{"n_layer": 8, "d_model": 256, "n_experts": 128, "experts_per_token": 8, "d_expert": 32, "d_shared_expert": 64, "activation": "swiglu", "moe_layers": [2, 3, 4, 5, 6, 7], "router_score": "softmax", "normalize_top_k": true, "routed_scale": 2.83, "balance_loss": 0.0187, "balance_bias": false, "router_bias": true, "n_groups": 8, "groups_per_token": 2, "init_std_router": 0.0304, "lr_router": 0.000439, "n_head": 4, "n_kv_head": 1, "head_dim": 64, "vocab_size": 16384, "norm": "rmsnorm", "norm_place": "pre", "norm_eps": 1e-05, "positions": "rope", "rope_base": 10000.0, "rope_fraction": 1.0, "qk_norm": false, "attn_scale": 0.125, "tie_embeddings": true, "parallel_block": false, "init": "uniform", "init_std_qkv": 0.0419, "init_std_o": 0.052, "init_std_up": 0.0599, "init_std_down": 0.0599, "optimizer": "soap_variant", "lr": 0.00424, "weight_decay": 0.0, "lr_head": 0.00822, "grad_clip": 0.5, "warmup_steps": 200, "schedule": "wsd", "decay_fraction": 1.0, "decay_shape": "linear", "final_lr_fraction": 0.0, "batch_tokens": [16384, 32768, 49152], "seq_len": 1024, "doc_mask": false, "train_tokens": 319600000, "steps": 10957, "dataset": "wikipedia_en"}
Below are experts of layer 5 (counted from 0) of a mixture-of-experts language model. Rows are named router (the router's row for the expert), gate (a neuron's input weights, with its number), up (a neuron's input weights, with its number), down (a neuron's output weights, with its number) and show model dimensions 0-63. Each number is 500 + 25 x the weight over its row's rms, rounded and kept within 0 to 999. Numbers have three digits each.
After each expert's rows: "mostly gets" lists some tokens that are sent to it at least half of the time; "comes before" lists some tokens at least twice as common just after its tokens as in all text. This comes from a sample of Wikipedia text that the model never trained on. Tokens count by the router's weight.

# expert 116
router:509486513482545470495527467475517491528512547538512517518467514540484471501528517471541513469504527504476489490474481473475474551496513480485462502517499468464502529516485555534507482510468498
gate0:514505507503505458493440479499528509489540486491544514508479483486449509511478502486500549530460520551555544549476443507477508492562534472525537519521508441479492498474491514526473525510505459
up0:503523542507470520506481493473499567487508494520509490467477506522478532491488505507559518488485470475470487520512454521503463451536519544486493512499528468488445446519520496523500496539536493
down0:517471504500516480440491541538452529532493508484533476526473479490547513523509503477492489463498466505499479514517494494449521517500482491483492449505496471458538499509491478528466447510444499
mostly gets: " %", " Votes", "%", " UTC", " Turnout", " FW"
comes before: " |", ".", "%", " (", " ", "%;"

# expert 12
router:518476517545505478501530501505505509545512487447487481534508491513479527499494512493530553498505493490489448517497512455499531539542532507470463511494504510450501493455502505532526463463540479
gate2:506472535506450525507500523508466492509490481512501523506508490509506503507554518470523481514520508513523520473515513488567443529501527500512473547467482481501509527492529522497523468450515492
up2:530494534500534475512472513553509554508540508501515509511485537517487478507492485505521484504497495499534547495524573535519505502487496525501494504530508511500475461510516475494508508495503467
down2:493546527527473491522463515507469540507487497494504481500496484514538510490497435519496474549532488544469565524513533530517496493505518497474510517506443490464481575479539472490520487466493473
mostly gets: " Apps", " Date", " Goals", " Title", " Singles", " Score"
comes before: " |", ":", " (", "==", ";", ")"

# expert 105
router:516483520480478470505440516494512469491493499491484511502502483473505517480531529469537467505526494505514509504496506490502526544536532533481558494504484494536482492480519501534443443483508507
gate0:495481528488512550466496528478485455460464511498510492479467483477497506489486518476529491512519522512490481433489528448507498479486516482516519510513524484513514477441471558514508534549472509
up0:484523530485526498509464487505560490487497519547511527484455500511439496456488541503484466497518524480509505487513549462543489465511520517524500518472523563517516524522507490501469497518508514
down0:501492451498530478470483503507483506489504479501474525510513507488482487534530512518485504528545475515459507532509537472537475507489475452511485500535486489510471517505485495521497503545505516
mostly gets: " ==", "==", "===", "\n", "\".", " ==="
comes before: "\n", "==", "The", "===", "In", "-"

# expert 74
router:512529475510467520485508490482498537483516502470470517553522471511501495511484508533477530512540494513524497476443469504496508489512503488467479475502488483474508494476486531520486482518538491
gate0:501491465486483511485502523480523514495494492437524524504485484517490502473536524470522519502476501528503473532473474477524509550512530489509466513496531502528490485481523498500485487520487538
up0:510466505465542468508517521535502476513480464543527428514523498518492473516524497495495525487499482510470522514522473498535499475536487501508512491498492510533491506459514493502516482458481504
down0:472551500518513509459539455537541490546475466470459492507486514511550528503485521494547506500483488514508462479494472507508493515484486452527517500486501539538431490474513487486484491448513449
mostly gets: "O", " U", " 0", "I", "U", " I"
comes before: " |", "–", "|", ")", "2", "0"

# expert 14
router:495492527501522512543541448497490489561480501474466526552510473485473521529496529481508536516510572520493476502465512471506490463442468530490474525525489520481509529501489502483551537469485516
gate0:503511472518498483484450485449491483527468464558476505520520510514576489523515525514494503509561483518484470494478491501487483548473514500482530465508531460526518495497475477456475462556521441
up0:483507511489536534506510513495510468541491514502503547521496475538499515473513491476530477499473503485459474509475463470515511543479486485485476511511507468487490515529502491498456523498495489
down0:507522469483508534490541509500493449486460504527535493501494483476501505493498534529515504508467535460496505541476463457522500489525508533455515499475516480512483479545555491544499499475501494
mostly gets: " Film", " Racing", " Music", "Career", "History", " Singles"
comes before: ",", ":", " (", "==", ")", " =="

# expert 79
router:509465512473520534513507480509477498489480522507477490534555516494482492463485462503486491498492510508474474496503494529509486481476523493491483494541486521521470534487491524451533493488485522
gate0:539478471525474470485480491486538527472487544490486521512503506464502488468510506487523501476505535503489522512470501496577540521510482516521518545526475505433506534514449524526437480516501491
up0:512445530533485499475532474471507508493481461475478544492483476539484484478512468491515510497502471471542495484537505499488449476485504508518495461511479489473524493534518505526505506489501526
down0:494451506509447528493497498480512522542546522527513486507519478539505446504523539480515497479510531478520488487545489559522521513500534482498495501513445475513489473513469509436506514518455485
mostly gets: " States", " University", " County", " California", " School", " Council"
comes before: ",", ".", " and", " States", " in", " ("

# expert 122
router:468516476450502459518552506498499502550528513502520484548458450500497430519497506485518447528506545465532532492517495515492430460552498475497516490477516489504461489517519508482503533525511499
gate0:476520487500530500516478536518498517543496502474506494486495486513510515514496457502553484508525448470580508537445489502536465528513477493481482503468536479510495563474506516480517498513498451
up0:456512529504501515540487456504523524484529511517486497512466484545528528455444460479465516549500466489508506536499457488503491492513505522515507477504459491517505517513534493517492529485510537
down0:485538517431510480461514533485468501492469471491482474504492517506526458532450497508484514550474471474488478491550540492508477476488517492494485477496461550499511464500529469514453563493481507
mostly gets: " In", " during", "In", " in", " During", "During"
comes before: " the", " a", " his", " June", " January", " April"

# expert 101
router:504511514517528463501534464500509512541490539495492501478458527529528542532499536517469506470501487504459446483494527540491470498499490455543542498515522478553489443465506479484498527525520546
gate0:500526474466471520504498484476512490470505521497510506500477486494485522482472486462496533512542475487482469493500544511509539485533466519531546488490480517515534536500467457518437519500497528
up0:453534499508517557520459470517480478513527516452514456476478510473550520503513491498515541491516473484451472476519489510512455479507483521530504472520493480497465544457520519510463509486514511
down0:450464487468521514495482472453513506518533463475489495492524482494542510517527468491477489508500513495464557502481456509518507471477469511473536473445519473457549525490450511493471462481541501
mostly gets: "00", "49", "30", "44", "39", "47"
comes before: " |", ")", ".", " m", "′", "″"

# expert 66
router:494494487484536532505527492486488485502497485513469516508529508449485470463491485575489527473477521530483518519516526513513526511492487469512492505508479537492524517475477543457509439518483513
gate0:446486493509522501483514544542476501507518472495495464502502481512478512484507529506434522488501492505484535458506560522519515491505498476519537538532520546496493481510542506509463495501530524
up0:458496496455490510475485490475468497480483538522503466535477483515508513513486439443463473510517495516500469493542490527488506531527524518484559531547514489502522495512502495472479481519525516
down0:520449497515462513505520503504507515498490507519459469492509496486506480512480467457493500535501537518484490490538535508477519471511540537565499485520473435489494502502511494523496513498488536
mostly gets: " University", " Army", " Council", " International", " School", " Board"
comes before: " and", ",", " of", " (", " in", " which"

# expert 102
router:533471497508509465504502463534530493542471507483462514474509525536522528480499510456469452500494507536478499472438510475483464487482487461481521533492461453496480501496443502461518531525514550
gate0:506534508497444447505516498486470491530489499510481514491497529503476451495529551543513538479509485471479486502514483489482539546477518504476505530487442528524538494512527517507513561511430502
up0:475514528528486463553498524497490477516506517530491486497501504499490520540522517499527456497519491492507470469464518496552508484508431495515492529483493483536510504527499558489513461476553496
down0:513473509463555473447542475495482533510512503466515523515481483525541463469471498516486453498510502501483479502512518529491533532497478503482540496460462472496456472508502490511517528520508494
mostly gets: "39", "49", "47", "44", " UTC", "30"
comes before: "-", "|", "°", "′", ".", "″"

# expert 100
router:477510500495494464490449446502445463489481459447499491504505455509502521494505541497507445507472518503501523500470551517505505506486514502473494524509463491493473498531492507471465534466498472
gate0:490464467501557485470463492535511524513450519537494502517526503489482515511493498526514512486488515481521504506443476514511452552484485475492482489513517533507495479519506503465496497470502515
up0:489520470525474525525519488467494475519545480478534485497525499524498491527512516479482480514530517557522502491529497490505519538513489530492465513492472482480546513463548488510468497473447496
down0:526485503486514493547522514507500503497506492540464549468528499461505528461481507540514512481519528539501495529519512514476498474490461488459518517516518465497486462516491514508514516518527518
mostly gets: "\n", " ==", " UTC", "|---|---|---|---|", " 978", " Website"
comes before: "-", "|", "\n", "=", "==", "The"

# expert 117
router:490533468477519468553527519470482503534513507513501497530454478497466429519520505491519485540489522485503515498508484516472459494565488481477520479482482486492477464478551494527541558526504497
gate0:540488514530492504520440489499492529500535520529512549558474526531491452509495489479500532501537523503471496482482492484492429524494539537471467517485538535506471502476511484519489494525515467
up0:482507505483518528500488489479501482494517511531488461480517513510493511504546512465443505494516510497449518502530509550476479526547495495524511485466492510476500474517511477526517544492533543
down0:519516507521461506527454514520511520482496486495514520485550514487525517516503511462492496462494476513492512485521470467489494513494499513493541497478498525508528532532509537519457472524519510
mostly gets: " In", " during", "In", " in", " September", " February"
comes before: " the", " a", " June", " January", " February", " May"

# expert 13
router:514486524506528512504487503498520524505518491519475497523467485522493501518473522453539513494480491475512515525466474509504501476507500505527478550476489502483497498505523475490502512501510490
gate2:548510495469506495475451504489492510512495463450518462525518460501504504471499483482474491495564516456528482485463428512517542498488522496492504525518502485501463477485504502494496475527489491
up2:494531498495525493524536511511491536504490492496513493483515480528487495493579523481515503531521470516491493476500520490494486501477499520521495490520547503496511557499503492490494503490507493
down2:511477531481526461510463473494512452499483479514492546541479486459480494510472490508472482488466534527518482478514492490536537451508508495480539542498489497495522455477522475515528501507462525
mostly gets: " Apps", " politician", " footballer", "Career", " Goals", " Racing"
comes before: " |", ":", " (", " career", "==", ";"

# expert 70
router:512469491479504530540497451524513522537461514510469489540532517492486494492503476493510482508480531503479498510470484506530492471430502510512503525551489546525485558476505523475515478497480479
gate0:463466508481519517480459517527502454537443496543521492528497509531507473533485521483438493502497495473492493502503528516485521461512478521517470540529544545527525549499475534510482533501514513
up0:458466483501491491526502536490542515475534505469483474487472489457478570500493475479517493551479522471498500518557437514499459469461473507488525477472530528495517530499507509465486507499535484
down0:528493489500487506482510473510523536478452573514475503514468518468508503472490491479478495477511488506499489524478492479528515462461485586494496483480505544532505477453515496507495534485557528
mostly gets: " States", " University", " County", " Championship", " Cup", " School"
comes before: ",", ".", " of", " in", " (", " and"

# expert 78
router:466485545527492500508505509458475531472491503487472497531470469509506481493478508496487469456486493482469470511451506532516505495525507484474533492510467472508515445491483468484504498493536474
gate0:487507487520474506505536490511474505495503525494544516490507509509448524493483505525486520489457510511508551492469466491509479512469491469480490514478492503494557506480547478548498510543492486
up0:483471455480502446532531485532485505473492521486476502488526498517504466515475479459520532538524464540504498474482512505505478503522501497496506483500505538522496488539478483506502451502483502
down0:469531467530470471526481511449440451521530537502497465514441478485475477513529523492519509496501473504513510510500487525511536498534504467500465473472532518533464522487497475518493480518485479
mostly gets: " 0", " '", " 2", " I", " 1", " 3"
comes before: " |", "–", ";", ".", "th", ":"

# expert 118
router:494472504557508537453533534461451509502479536493472542481485476494469533557510527510481489443527493504453461477479517503515513514477478496521513504519502457490519471506502503502494503485528519
gate0:512504486486503530475516530540532507512539523480529521541456463527516515513532504533472456493511548486504502496589457469484476510465475506524519502536498512512498495519501535502465493494510503
up0:498535514534507475547503496462503515514505528546496516487500486493535535464484494480510527497497523520497477508471486478529549486505509515505467517469495523435511560496484459491497492496503489
down0:505514488462491512465457495504491489525481524497556478497495464531472492492506503499492472490516496488494500485542478506529472524449474488508533522528494538488485552528513588477486466470441527
mostly gets: " 24", " 25", " 33", " 27", " 31", " 50"
comes before: ".", ",", "–", " |", "th", "%"

# expert 98
router:441512545505509473474505465503523490482476523487500540484501520507522489533488525476507461467533484504474500491456510487472463453471472493481523543544482477499475529478494485514514535531490512
gate0:453518485471482477460484474517472535507515508510521529517491420497519521528495500463528471520533467503502507504519488505483500503476487526491487510491505464512506520472485507506487532518489516
up0:477510502478478524504529463500513558475454547524479457523494497508518470531520470550468498518531494465507495494496457471503491487514514491502503557517448540496502495506517487488499493503492531
down0:462482508533476527460499510487443510546534483487505486506533500505452483480517495474526529483501497493485466511484523532468483521505454503482478472471520499516485525527485512477517545521541529
mostly gets: " $", "$", "44", " tr", "39", "47"
comes before: "|", "°", "4", "3", "6", "2"